From a checkpoint of a small mixture-of-experts model trained on Wikipedia.
Size: 11 layers, width 512, vocabulary 8192, 74.5M parameters.
Experts: 16 experts in each of 6 layers, a softmax router.
Training: a variant of Adam for the experts, 3683 steps.
Below are experts of layer 2 (counted from 0) of a mixture-of-experts language model. Rows are named router (the router's row for the expert), gate (a neuron's input weights, with its number), up (a neuron's input weights, with its number), down (a neuron's output weights, with its number) and show model dimensions 384-415. Each number is 50 + 15 x the weight over its row's rms, rounded and kept within 0 to 99.
After each expert's rows: "comes after" lists some tokens at least twice as common just before its tokens as in all text; "comes before" lists some tokens at least twice as common just after its tokens as in all text. This comes from a sample of Wikipedia text that the model never trained on. Tokens count by the router's weight.

# expert 0
router:61 57 57 62 73 59 55 22 64 60 37 39 45 50 44 41 52 68 36 46 58 83 35 48 57 59 38 51 20 67 18 38
gate4:68 42 43 54 45 51 61 63 49 56 77 66 34 54 35 69 33 52 33 49 36 48 48 68 47 68 56 36 46 45 45 25
up4:59 51 76 55 58 52 51 77 50 35 69 59 45 63 52 70 57 83 60 80 45 41 49 84 35 62 61 83 72 28 57 73
down4:37 42 33 60 59 30 48 47 48 42 65 69 60 54 26 47 80 37 59 44 57 44 67 61 73 56 51 51 55 56 61 33
gate5:73 51 66 62 56 51 45 68 63 47 50 46 38 53 73 59 31 61 39 45 57 82 48 56 34 57 25 48 28 45 52 49
up5:48 64 67 59 44 60 61 41 26 68 41 44 22 66 26 69 66 47 23 70 50 71 35 54 58 56 66 64 57 42 48 44
down5:49 18 46 34 28 58 58 31 70 12 48 59 47 67 71 60 29 49 57 55 49 19 60 30 26 59 05 70 35 36 45 59
gate6:53 65 38 57 76 65 26 74 72 48 52 58 48 58 75 51 50 30 58 71 17 37 61 48 61 68 42 21 73 27 24 41
up6:49 50 71 48 31 50 70 21 61 46 66 46 62 31 37 44 53 53 48 63 53 38 36 54 67 55 56 80 26 48 51 58
down6:36 48 59 33 58 65 43 56 35 78 47 43 48 56 15 64 38 60 48 56 53 51 69 61 68 34 46 37 68 59 64 64
gate7:57 37 39 65 39 62 23 78 58 56 53 36 88 69 64 60 32 62 68 59 49 27 66 62 69 44 53 40 61 77 53 48
up7:61 63 50 71 73 56 61 82 55 42 53 72 84 51 46 64 60 27 20 80 72 33 55 42 59 61 59 30 36 52 42 36
down7:80 56 50 37 56 40 66 49 86 29 51 50 23 40 47 47 54 47 51 48 35 36 64 30 43 28 73 32 20 23 59 31
gate8:44 75 49 66 45 68 44 59 40 22 47 48 48 20 40 56 54 38 65 34 38 23 39 65 15 47 27 50 60 51 21 61
up8:58 56 46 34 47 48 63 47 57 58 55 12 32 73 61 49 36 44 51 46 38 38 49 65 47 39 36 48 60 67 61 52
down8:58 47 85 33 42 48 46 75 40 57 52 76 46 60 24 44 47 44 34 56 53 62 70 32 48 49 51 50 55 71 58 53
gate9:49 55 39 67 54 56 57 51 45 37 54 67 37 71 40 17 33 18 35 63 33 45 62 63 24 49 76 49 46 52 51 36
up9:53 35 57 39 61 59 56 67 81 46 67 31 60 42 55 62 55 60 32 57 49 19 51 69 63 47 49 53 68 44 39 54
down9:33 96 70 38 76 42 35 36 59 68 51 59 66 32 48 44 44 73 25 29 58 27 35 34 61 36 34 56 64 51 49 26
gate10:61 49 73 66 37 70 64 33 68 65 79 46 55 39 32 43 64 83 73 37 56 37 74 41 44 29 14 31 37 47 51 46
up10:48 50 71 35 60 60 52 27 80 80 73 51 48 49 49 69 67 43 61 47 78 59 39 40 43 59 36 53 42 43 61 34
down10:23 27 33 36 50 57 37 54 51 50 21 49 39 64 27 45 38 32 50 72 89 26 68 29 46 75 50 14 45 69 55 62
gate11:38 54 85 49 53 21 41 52 68 60 61 45 54 42 45 47 39 26 52 64 65 83 39 43 30 51 45 36 25 55 36 45
up11:43 50 73 35 58 44 27 42 53 44 39 50 59 56 34 24 43 29 76 54 31 37 48 12 46 50 26 45 56 30 80 45
down11:69 39 67 50 33 47 32 49 50 49 41 39 60 33 04 21 61 50 54 54 17 99 53 56 55 41 48 00 65 43 61 40
gate12:15 43 59 81 54 65 64 50 46 39 55 60 81 58 38 37 33 29 43 39 79 19 69 41 68 56 51 54 52 53 56 62
up12:30 50 51 40 60 49 52 40 35 45 31 26 51 65 71 68 45 46 69 58 42 47 54 33 51 30 41 46 45 42 44 64
down12:83 51 46 60 46 37 53 23 72 36 60 34 63 40 62 45 46 36 66 72 52 23 70 41 61 59 56 42 30 38 52 40
gate13:71 33 42 43 58 66 49 31 85 52 74 54 58 39 48 58 64 39 57 09 52 59 33 47 70 48 52 60 53 31 51 46
up13:38 51 37 59 28 24 44 55 29 34 14 79 70 86 50 50 32 67 42 67 60 35 46 53 37 52 52 58 29 62 57 47
down13:24 59 31 63 49 46 47 32 59 42 52 42 50 26 64 39 65 43 43 61 49 66 53 63 39 47 45 48 22 04 54 59
comes after: "\n", "-", ")", " information", "°", "Personal"
comes before: ":", "\n", "-", " |", ")", "="

# expert 2
router:52 56 56 30 33 66 35 54 40 37 45 79 45 63 40 62 44 63 54 73 49 62 71 54 71 49 60 79 60 67 64 48
gate0:33 63 59 58 35 61 42 28 57 64 59 50 76 37 43 23 84 19 64 39 62 49 55 44 28 80 37 69 69 54 36 22
up0:36 50 33 51 54 33 61 78 26 62 43 53 26 67 58 78 35 78 56 57 39 61 40 36 66 38 71 45 31 67 63 58
down0:81 59 53 73 51 41 53 22 83 33 33 32 61 45 66 56 43 44 19 50 33 41 57 75 63 43 60 61 49 54 71 56
gate1:30 64 22 55 40 42 34 10 63 53 69 75 62 32 40 58 21 66 42 53 68 80 44 11 23 55 26 69 41 43 30 65
up1:43 69 12 65 55 33 10 18 39 72 67 42 73 40 50 41 41 61 52 53 59 66 37 50 39 60 29 80 48 54 47 35
down1:40 37 68 58 66 80 58 74 49 71 49 54 48 44 65 69 45 78 54 73 45 43 54 48 52 49 31 21 31 41 51 46
gate2:58 44 62 29 40 60 42 41 87 83 16 33 32 61 27 84 47 52 66 71 47 58 38 60 45 40 58 55 50 47 69 93
up2:43 51 46 29 62 49 53 20 37 51 63 46 39 55 69 53 62 79 17 33 66 65 58 56 59 56 66 65 46 56 68 46
down2:89 50 36 64 74 45 57 48 52 42 46 22 58 62 52 57 37 34 49 29 50 92 36 56 54 52 54 51 67 73 45 62
gate3:42 28 35 56 25 50 72 64 58 79 23 41 63 64 62 46 61 54 55 55 56 62 33 36 45 31 47 69 43 57 35 64
up3:65 69 69 34 61 30 28 24 36 27 66 41 56 36 40 82 59 42 70 77 42 48 59 64 40 50 44 56 56 54 48 63
down3:53 50 79 55 10 53 52 75 52 72 63 41 61 41 53 44 70 41 71 47 57 53 71 55 69 58 54 77 63 61 45 55
gate4:70 57 51 69 40 38 25 47 13 62 61 72 61 46 60 46 78 76 90 55 19 54 60 38 48 44 46 43 45 51 32 60
up4:51 32 70 48 46 53 49 78 53 31 61 26 50 65 47 61 31 42 58 24 71 68 54 60 50 34 68 44 45 43 99 39
down4:99 48 50 39 30 40 30 58 67 32 64 81 54 62 74 63 35 51 26 54 27 42 68 49 68 27 54 36 54 77 50 61
gate5:61 54 64 33 47 37 74 69 56 50 59 40 57 49 43 72 51 40 53 22 52 71 47 63 56 60 36 47 61 70 66 52
up5:47 75 52 39 68 52 61 46 27 39 44 68 46 68 49 54 62 61 24 71 75 41 29 63 43 19 28 76 51 29 59 37
down5:54 63 65 43 58 39 35 38 28 43 51 29 55 19 63 19 56 29 56 45 59 69 42 53 36 58 45 35 45 72 53 29
gate6:59 50 48 69 65 45 45 43 36 49 72 52 63 58 63 52 48 32 68 12 60 39 57 73 48 56 63 67 57 78 51 62
up6:52 65 51 34 32 49 35 66 71 84 30 50 56 49 43 43 70 65 43 76 37 39 57 23 69 54 46 25 58 38 58 51
down6:57 46 49 47 62 56 63 62 49 66 36 35 64 58 60 56 68 48 50 47 45 41 67 67 52 32 62 74 77 57 54 56
gate7:40 55 54 60 50 54 80 66 70 59 60 67 61 40 73 53 60 49 44 52 20 28 48 38 64 35 47 54 43 62 66 40
up7:58 81 55 45 32 44 70 64 72 59 62 72 61 33 58 74 57 56 26 60 40 55 48 23 54 53 36 81 30 63 49 30
down7:56 33 60 45 36 83 32 67 47 47 50 37 55 50 46 54 74 35 48 30 43 33 46 65 51 32 28 52 69 57 53 68
gate8:47 49 45 40 68 39 50 16 45 47 37 38 31 34 65 56 40 69 31 38 78 65 58 47 61 28 67 36 56 50 56 54
up8:57 58 47 67 54 28 23 38 54 65 50 34 58 34 75 48 43 76 56 59 57 61 47 65 51 54 25 49 52 54 62 52
down8:75 34 40 68 91 48 69 42 36 46 42 22 53 42 49 37 29 44 35 76 55 54 65 52 34 50 48 37 29 53 30 62
gate9:54 58 51 39 43 63 37 45 52 33 47 33 43 71 26 61 70 55 23 39 57 84 41 63 42 23 68 58 39 60 73 56
up9:64 37 36 42 45 61 42 51 56 55 44 87 32 69 53 42 49 79 40 53 54 48 55 46 67 20 36 50 69 71 11 59
down9:68 48 72 76 65 54 65 37 41 41 59 61 45 44 50 14 73 44 37 25 73 65 41 61 39 60 00 58 63 67 48 80
comes after: " ", "\n", ",", " in", ":", ";"
comes before: "1", "9", "2", "0", "-", "8"

# expert 15
router:41 75 43 31 47 58 51 54 48 71 70 93 63 61 56 34 35 41 38 50 48 24 63 42 49 64 62 48 57 52 53 59
gate4:39 24 41 66 79 50 56 70 35 57 44 54 62 55 82 58 47 61 55 72 70 45 56 41 50 34 76 32 65 67 48 33
up4:24 30 36 57 42 41 78 43 66 47 48 59 53 56 65 54 78 41 37 30 46 50 53 55 45 21 54 64 40 57 80 47
down4:39 56 28 62 49 48 20 37 72 43 47 61 55 33 62 57 68 54 53 28 16 39 77 60 61 75 33 43 77 46 26 39
gate5:80 57 69 43 52 44 77 22 47 39 54 45 31 69 56 53 52 65 76 40 49 53 48 49 72 84 36 59 55 40 57 49
up5:79 33 50 45 44 49 73 47 47 21 54 29 41 44 60 24 68 64 63 36 57 50 44 69 66 57 54 50 66 48 64 29
down5:50 38 37 42 43 48 50 50 15 28 13 49 37 36 77 49 54 40 53 84 70 44 51 50 43 29 20 07 35 72 40 40
gate6:40 37 27 41 21 36 36 36 28 32 57 48 63 68 42 29 45 31 66 47 53 47 59 37 27 50 75 55 57 61 42 37
up6:40 43 63 64 55 46 62 67 81 75 44 63 72 69 61 33 54 77 44 51 44 56 44 62 62 65 61 28 66 45 50 42
down6:55 54 26 32 43 59 34 52 33 33 55 27 39 45 53 41 44 42 56 45 63 83 53 28 52 62 41 30 29 38 87 73
gate7:43 61 46 50 73 57 22 45 65 28 40 55 50 51 43 68 31 53 49 70 35 38 44 21 64 30 66 33 43 06 46 43
up7:12 85 44 43 71 44 43 60 60 54 58 58 65 21 33 47 53 72 41 61 47 39 47 71 58 48 51 59 46 58 41 29
down7:13 63 81 47 56 64 48 37 58 67 50 41 67 71 46 66 57 49 61 49 60 57 40 37 59 54 66 43 63 56 70 65
gate8:86 62 82 17 59 40 74 60 61 61 47 53 42 16 61 80 75 43 54 61 37 47 53 43 35 09 37 35 55 38 54 41
up8:51 63 38 68 44 58 44 82 48 88 47 57 57 56 63 44 49 68 45 47 56 29 60 62 57 59 42 46 70 66 44 39
down8:45 48 38 29 52 55 55 38 46 46 34 77 65 60 64 45 62 28 49 25 45 60 28 39 65 40 22 30 59 64 59 78
gate9:32 38 65 62 54 69 42 57 46 37 52 66 22 49 69 63 39 62 64 73 32 50 47 39 40 21 51 52 39 45 44 47
up9:26 74 66 51 66 82 40 57 35 24 25 39 47 82 77 62 36 50 59 64 48 50 48 53 55 65 54 38 21 39 69 68
down9:66 53 58 83 54 46 65 32 42 51 59 26 52 52 61 58 38 50 68 58 54 32 49 55 31 53 44 36 61 48 55 40
gate10:69 00 53 69 22 52 61 36 64 27 43 46 73 31 59 44 48 63 56 47 26 62 55 76 54 36 48 69 58 48 65 50
up10:46 48 66 42 57 64 56 39 49 53 33 52 77 45 37 48 39 59 52 31 49 65 41 86 76 26 58 66 55 65 62 58
down10:13 50 42 63 51 74 35 38 58 55 58 26 52 17 56 72 56 48 44 61 34 38 64 59 48 32 31 44 75 44 38 64
gate11:47 44 54 34 32 37 65 45 36 59 37 52 45 61 34 72 35 48 33 49 45 47 56 62 77 64 86 59 41 76 56 54
up11:35 35 39 43 32 50 47 71 59 21 62 59 59 57 65 32 76 57 47 48 51 46 48 58 38 53 31 51 80 26 36 58
down11:36 56 58 26 57 55 40 30 61 52 71 70 35 79 74 33 54 40 34 40 50 28 83 37 48 40 75 32 20 53 60 51
gate12:44 69 57 68 66 38 48 43 43 53 45 37 29 57 58 41 24 44 39 69 53 49 52 45 66 77 66 49 29 40 50 38
up12:54 59 44 58 56 33 67 76 43 99 43 60 61 51 45 75 57 48 45 57 41 25 49 65 59 50 57 76 50 78 51 57
down12:67 50 72 28 73 45 35 79 48 73 43 63 33 50 39 43 47 49 27 38 59 32 77 26 61 60 23 75 42 66 42 47
gate13:20 53 41 71 62 56 87 47 51 49 68 51 63 51 42 40 56 21 33 70 46 68 37 96 47 32 53 37 50 44 47 44
up13:49 15 48 45 43 52 65 67 39 53 23 75 47 45 87 65 22 51 44 49 60 15 52 39 64 54 55 83 34 21 42 46
down13:20 27 42 56 42 55 48 48 55 54 72 46 51 48 57 27 14 48 70 76 27 19 53 39 54 88 29 53 22 81 68 48
comes after: ".", "\n", ")", ").", "\".", ".\""
comes before: "\n", " The", " He", " In", " It", "=="

# expert 5
router:61 59 79 67 70 52 43 40 63 36 57 37 37 48 48 41 69 66 37 54 77 57 40 56 32 68 37 48 59 51 38 43
gate4:52 60 60 74 48 45 60 41 46 81 86 56 46 53 57 48 37 42 32 47 69 37 47 21 44 53 41 34 33 34 28 53
up4:34 37 20 20 69 40 23 46 56 39 59 50 55 63 49 65 51 68 78 36 34 47 51 41 55 57 63 58 74 59 71 62
down4:34 35 53 38 54 44 37 45 33 44 34 58 36 75 50 68 53 72 58 38 41 48 31 52 45 40 43 62 40 35 71 49
gate5:40 64 34 53 63 60 49 75 30 48 54 38 55 39 39 41 92 44 73 54 31 49 39 38 40 70 24 47 39 73 70 49
up5:70 55 37 40 49 53 43 54 26 40 43 35 55 30 48 35 71 73 46 46 25 25 34 42 71 27 59 59 48 53 55 75
down5:61 52 32 38 31 17 15 59 39 74 36 41 54 33 47 70 42 60 62 46 58 70 54 76 51 28 53 63 59 41 40 16
gate6:54 45 03 51 31 44 43 31 62 36 67 60 59 54 53 33 35 85 43 43 38 36 77 53 28 41 30 39 44 35 59 52
up6:34 55 50 61 66 51 57 54 63 45 57 29 55 33 54 92 62 42 53 37 30 25 26 67 47 43 22 57 36 38 48 60
down6:48 48 58 50 69 62 53 67 62 45 40 42 27 41 39 81 54 42 48 40 52 45 34 15 41 52 73 55 81 55 68 58
gate7:45 34 46 64 39 70 32 43 60 80 31 64 54 51 64 54 75 32 49 41 47 54 61 89 54 58 49 42 44 63 46 66
up7:59 11 56 54 60 49 32 41 40 61 66 61 71 22 46 68 45 60 28 58 55 63 32 40 31 83 36 59 43 78 30 42
down7:53 33 32 23 53 61 55 38 78 69 78 59 52 70 49 46 80 61 72 21 47 50 46 53 49 53 36 48 53 41 33 32
gate8:73 43 51 62 28 40 47 53 43 43 43 93 73 12 81 58 57 48 61 48 37 46 42 22 32 55 35 55 59 63 47 38
up8:37 60 64 69 60 26 59 82 68 22 59 39 39 47 28 49 40 68 42 61 53 58 42 56 37 66 40 07 48 58 38 46
down8:62 52 45 68 50 47 74 42 34 34 35 51 56 67 67 38 53 49 53 69 55 62 39 86 72 52 25 65 47 67 33 59
gate9:50 77 39 54 44 44 66 57 90 46 70 49 38 54 41 46 47 77 16 41 53 55 68 46 81 38 59 62 50 31 62 38
up9:64 31 70 66 40 48 50 50 57 28 47 33 38 48 88 69 55 64 72 92 66 40 54 58 55 41 32 09 47 31 21 67
down9:60 60 59 47 34 36 48 58 62 47 25 41 38 37 28 71 61 43 52 59 54 49 28 60 17 53 57 52 61 32 77 49
gate10:49 53 61 75 33 74 50 65 79 37 82 31 48 39 32 27 70 45 61 38 51 34 56 87 40 57 49 50 66 28 44 65
up10:67 71 82 42 55 16 63 74 48 71 41 43 47 56 86 57 26 58 50 48 74 64 40 62 58 78 35 45 36 37 60 61
down10:54 69 64 57 59 64 58 44 46 56 52 45 47 65 67 27 09 46 41 66 42 38 49 59 49 37 40 59 51 68 56 45
gate11:63 60 59 34 51 25 31 39 54 51 54 30 40 66 33 80 32 49 50 67 55 45 66 62 40 65 21 62 52 56 71 49
up11:61 45 33 57 61 24 20 20 67 47 62 89 46 32 31 47 29 72 48 50 75 61 56 61 32 40 09 58 55 35 43 29
down11:33 60 37 45 51 42 32 80 82 41 78 46 43 34 72 63 77 60 62 20 61 58 34 76 47 54 33 55 72 74 40 44
gate12:41 15 48 51 49 43 62 58 56 70 44 59 59 54 57 11 22 45 49 44 30 54 18 43 63 75 46 49 34 62 69 44
up12:42 69 48 66 68 47 52 68 48 52 34 49 65 17 23 50 77 40 38 68 56 40 63 51 61 51 47 43 39 50 33 42
down12:32 43 53 41 40 45 67 48 58 57 54 47 40 48 85 36 42 38 34 07 59 46 51 57 50 59 62 53 62 72 42 50
gate13:52 57 45 23 55 32 51 40 49 58 64 67 56 49 61 20 16 58 69 62 22 32 49 42 73 49 65 43 35 55 69 57
up13:49 62 78 57 25 75 75 47 35 31 15 53 49 35 45 54 45 52 47 49 45 48 32 32 67 53 63 34 53 37 44 56
down13:44 26 61 42 49 12 73 69 53 56 57 48 21 58 60 58 28 41 56 56 65 73 35 39 30 62 69 23 61 74 46 38
comes after: " |", " was", " is", " on", "|", " to"
comes before: " ", " in", " a", "|", " to", " on"

# expert 3
router:69 36 85 51 48 73 30 54 60 49 52 57 12 36 29 79 50 59 56 47 12 54 48 39 57 42 53 63 59 45 53 55
gate4:78 59 66 44 53 51 31 58 30 53 53 79 73 50 41 50 67 80 58 51 61 48 76 75 49 50 86 62 67 55 56 50
up4:43 47 56 46 59 49 45 41 57 33 81 30 54 55 53 45 68 57 50 44 32 24 43 42 60 29 76 59 64 47 48 46
down4:32 54 42 55 26 64 27 31 82 69 79 45 41 45 59 26 48 49 43 29 43 49 45 35 57 50 62 60 47 63 40 39
gate5:53 39 60 36 45 55 64 60 22 51 58 83 30 33 46 48 49 54 68 61 19 35 15 77 46 29 40 50 42 41 61 44
up5:32 66 56 63 69 56 60 80 36 52 42 43 44 66 50 50 48 43 22 56 44 40 48 43 50 40 59 41 56 43 45 52
down5:56 38 45 25 53 48 35 50 65 56 62 50 27 49 73 28 75 51 53 75 53 36 32 58 68 62 36 67 46 61 57 36
gate6:43 64 30 41 36 63 54 73 33 21 40 20 38 45 66 35 31 37 61 45 45 49 48 38 35 51 28 53 43 08 29 58
up6:29 57 47 49 59 62 37 39 63 93 55 33 56 44 59 31 44 49 54 54 68 40 65 23 50 71 56 49 44 41 60 28
down6:68 29 45 69 45 67 63 56 43 49 34 41 44 42 43 41 68 64 53 58 32 55 40 30 26 37 40 55 44 38 85 46
gate7:51 75 42 55 42 58 47 37 43 69 67 84 57 63 44 48 74 65 46 52 69 46 81 58 50 58 55 75 65 60 42 46
up7:56 66 53 62 35 52 47 34 61 45 43 59 51 29 35 57 64 51 39 43 48 38 69 38 68 38 65 46 39 42 58 66
down7:59 72 66 40 45 46 67 48 59 49 36 52 58 71 53 68 47 39 42 60 55 47 69 53 57 22 41 16 23 44 57 51
gate8:50 47 48 63 62 61 88 46 31 61 50 59 52 68 65 41 45 56 42 67 53 68 28 63 32 33 29 49 62 50 43 82
up8:60 64 47 48 23 34 70 35 25 25 47 53 70 45 48 60 52 68 42 70 34 56 35 80 36 40 44 58 52 41 63 66
down8:63 50 57 63 62 36 73 46 42 33 73 48 12 37 39 56 21 50 45 69 57 52 48 54 49 70 51 72 56 41 39 25
gate9:53 51 32 49 67 64 61 54 44 28 45 75 41 44 56 43 57 50 39 42 24 57 69 54 35 76 30 62 66 42 14 41
up9:48 49 65 59 72 72 49 82 26 60 43 22 64 42 67 50 63 47 54 84 18 42 67 59 55 45 53 36 58 46 37 55
down9:44 37 42 42 12 55 63 51 21 30 56 61 26 29 52 44 14 25 41 42 38 22 57 69 60 50 40 52 64 14 33 47
gate10:40 38 38 67 37 46 60 46 60 42 46 57 65 47 22 24 54 88 48 34 24 42 57 54 52 21 73 25 45 57 44 49
up10:40 42 51 61 34 43 58 23 43 35 20 44 55 29 28 46 21 49 40 33 31 46 56 48 78 42 51 61 61 43 33 37
down10:46 72 48 61 61 66 72 47 46 54 55 54 34 28 82 43 69 31 71 29 58 55 37 66 37 65 39 56 62 47 26 64
gate11:73 55 62 45 50 36 69 55 23 67 36 30 41 43 45 65 56 51 51 68 41 99 21 35 35 64 48 63 50 80 71 54
up11:66 42 72 93 35 48 46 67 51 28 73 68 58 43 58 23 68 59 69 17 47 36 74 62 53 55 56 58 67 61 32 62
down11:35 39 49 83 45 47 45 45 33 47 43 53 40 49 64 47 37 54 53 57 33 28 72 53 45 38 60 34 57 53 62 42
gate12:28 61 54 68 64 45 40 61 30 27 39 54 51 56 55 27 59 57 51 53 78 46 54 86 47 50 54 54 40 55 60 56
up12:35 70 47 59 63 55 40 56 37 49 41 80 49 46 58 56 47 51 68 53 62 42 76 56 49 56 68 83 82 76 48 49
down12:40 48 55 53 52 57 70 55 32 92 40 44 70 52 32 32 27 48 55 35 63 51 62 52 50 76 51 46 44 33 72 38
gate13:51 59 47 44 47 61 39 47 42 62 43 51 65 50 21 40 47 40 23 64 73 51 49 57 45 87 77 70 72 54 55 42
up13:30 41 43 29 52 55 65 26 36 09 11 59 40 55 49 49 57 46 68 52 68 66 50 81 66 55 47 25 53 61 73 67
down13:58 49 50 62 73 54 51 70 50 76 45 62 41 13 58 53 29 64 53 62 44 53 51 13 43 33 68 41 39 32 43 39
comes after: "0", "9", "1", "2", "8", "5"
comes before: "0", " |", "8", "6", "7", "5"

# expert 9
router:53 64 55 27 74 61 57 61 72 73 60 48 17 93 42 49 36 59 41 38 45 32 63 34 99 49 32 81 63 53 72 66
gate4:43 31 49 69 51 54 60 61 42 51 38 77 79 53 60 43 61 34 40 48 58 41 62 45 45 47 66 34 64 44 56 33
up4:25 43 45 54 50 58 57 50 47 45 25 49 64 34 61 45 41 49 55 40 52 38 49 31 46 24 48 55 56 53 53 32
down4:61 32 42 50 95 66 37 47 29 77 60 52 43 50 68 44 35 40 50 67 82 54 61 64 67 47 39 28 47 33 44 48
gate5:39 43 60 24 73 73 70 67 54 36 62 77 53 62 42 54 61 53 59 59 47 36 46 63 68 43 54 44 53 39 59 65
up5:70 58 43 89 34 48 58 71 55 83 52 36 55 42 62 37 81 60 39 52 33 61 36 58 46 35 67 64 61 38 64 48
down5:57 69 45 61 53 44 60 44 54 54 71 65 53 55 63 59 38 41 22 33 41 73 50 31 16 42 45 55 32 50 68 68
gate6:53 41 41 62 77 50 53 47 67 36 54 26 47 36 38 37 61 37 65 27 59 55 42 24 42 73 44 47 35 37 28 60
up6:14 59 49 58 54 92 66 64 58 77 47 43 39 81 39 49 55 38 66 45 17 25 40 47 67 36 40 61 57 44 68 20
down6:42 20 80 69 43 39 51 46 33 52 40 71 99 68 09 57 50 63 58 54 58 41 36 79 41 46 58 67 45 57 65 57
gate7:33 51 34 41 48 48 56 65 50 66 26 32 38 55 40 59 46 44 34 67 55 32 27 41 61 32 41 56 51 43 31 19
up7:50 54 47 49 53 68 63 60 52 53 17 47 43 71 32 44 52 35 41 53 61 57 27 32 56 62 51 60 53 65 60 24
down7:71 48 40 48 47 52 48 56 49 41 44 48 54 48 22 96 58 47 53 60 49 52 51 58 63 62 51 62 57 65 39 63
gate8:54 29 57 16 44 49 63 37 25 51 36 39 69 37 63 60 41 47 55 74 47 48 40 21 43 22 44 50 62 53 26 31
up8:62 64 65 73 51 36 35 47 46 50 46 50 41 43 61 61 58 50 42 53 42 57 59 74 28 62 31 49 40 49 24 71
down8:90 41 67 38 48 37 26 19 58 64 63 24 74 62 64 61 55 28 23 68 21 40 17 69 38 43 45 55 40 58 54 42
gate9:67 38 36 38 48 54 43 67 24 39 33 39 49 56 78 48 41 47 49 62 71 56 61 64 34 82 55 47 45 52 56 63
up9:58 14 70 14 11 51 43 88 59 37 42 76 45 48 38 68 63 72 25 70 42 38 68 32 48 43 68 71 54 45 51 52
down9:55 52 38 59 42 22 09 43 31 49 61 62 51 42 26 64 47 48 02 56 59 56 44 51 32 56 26 30 66 39 31 49
gate10:66 20 55 55 30 74 57 59 67 65 68 42 49 23 33 19 65 42 43 63 50 53 44 16 51 21 46 31 45 21 40 58
up10:40 37 53 40 44 35 56 53 46 60 55 52 41 15 73 33 56 40 57 45 43 40 66 37 60 46 36 53 58 32 57 25
down10:51 78 72 36 73 46 65 57 73 50 52 24 74 52 24 75 74 73 58 59 66 41 48 54 50 16 59 48 49 37 48 58
gate11:42 50 48 47 79 35 59 56 36 57 42 06 46 33 42 56 51 56 35 62 72 31 56 30 51 41 39 36 43 66 60 56
up11:37 34 67 43 47 47 64 49 54 57 68 64 56 42 39 38 16 73 70 45 69 54 37 38 52 47 34 67 56 53 35 21
down11:39 44 39 40 61 46 52 48 46 35 29 41 51 54 79 59 58 65 63 41 56 27 85 20 51 63 32 60 62 58 56 61
gate12:45 39 50 50 57 29 56 56 72 57 19 40 40 56 44 37 67 52 43 81 60 44 51 70 64 57 58 53 44 53 78 98
up12:35 42 59 42 72 49 41 61 48 55 22 67 49 57 60 46 14 65 64 56 55 36 56 58 56 69 58 42 64 96 45 30
down12:58 42 51 53 55 41 49 30 59 54 30 57 21 54 50 33 33 46 41 52 59 58 57 49 48 50 38 30 62 54 39 59
gate13:35 54 62 57 58 20 54 62 70 60 66 46 46 67 49 64 23 54 59 34 70 53 35 69 53 68 34 53 40 38 55 42
up13:49 40 44 66 43 73 32 35 63 62 49 72 45 73 61 75 62 69 32 54 40 65 40 52 44 55 74 39 47 52 69 50
down13:29 61 39 48 56 37 69 84 56 59 54 36 41 25 63 36 61 67 43 37 47 60 68 50 67 45 27 33 66 54 65 67
comes after: ",", ":", "3", "′", "°", "4"
comes before: "1", "2", "0", "3", "4", "5"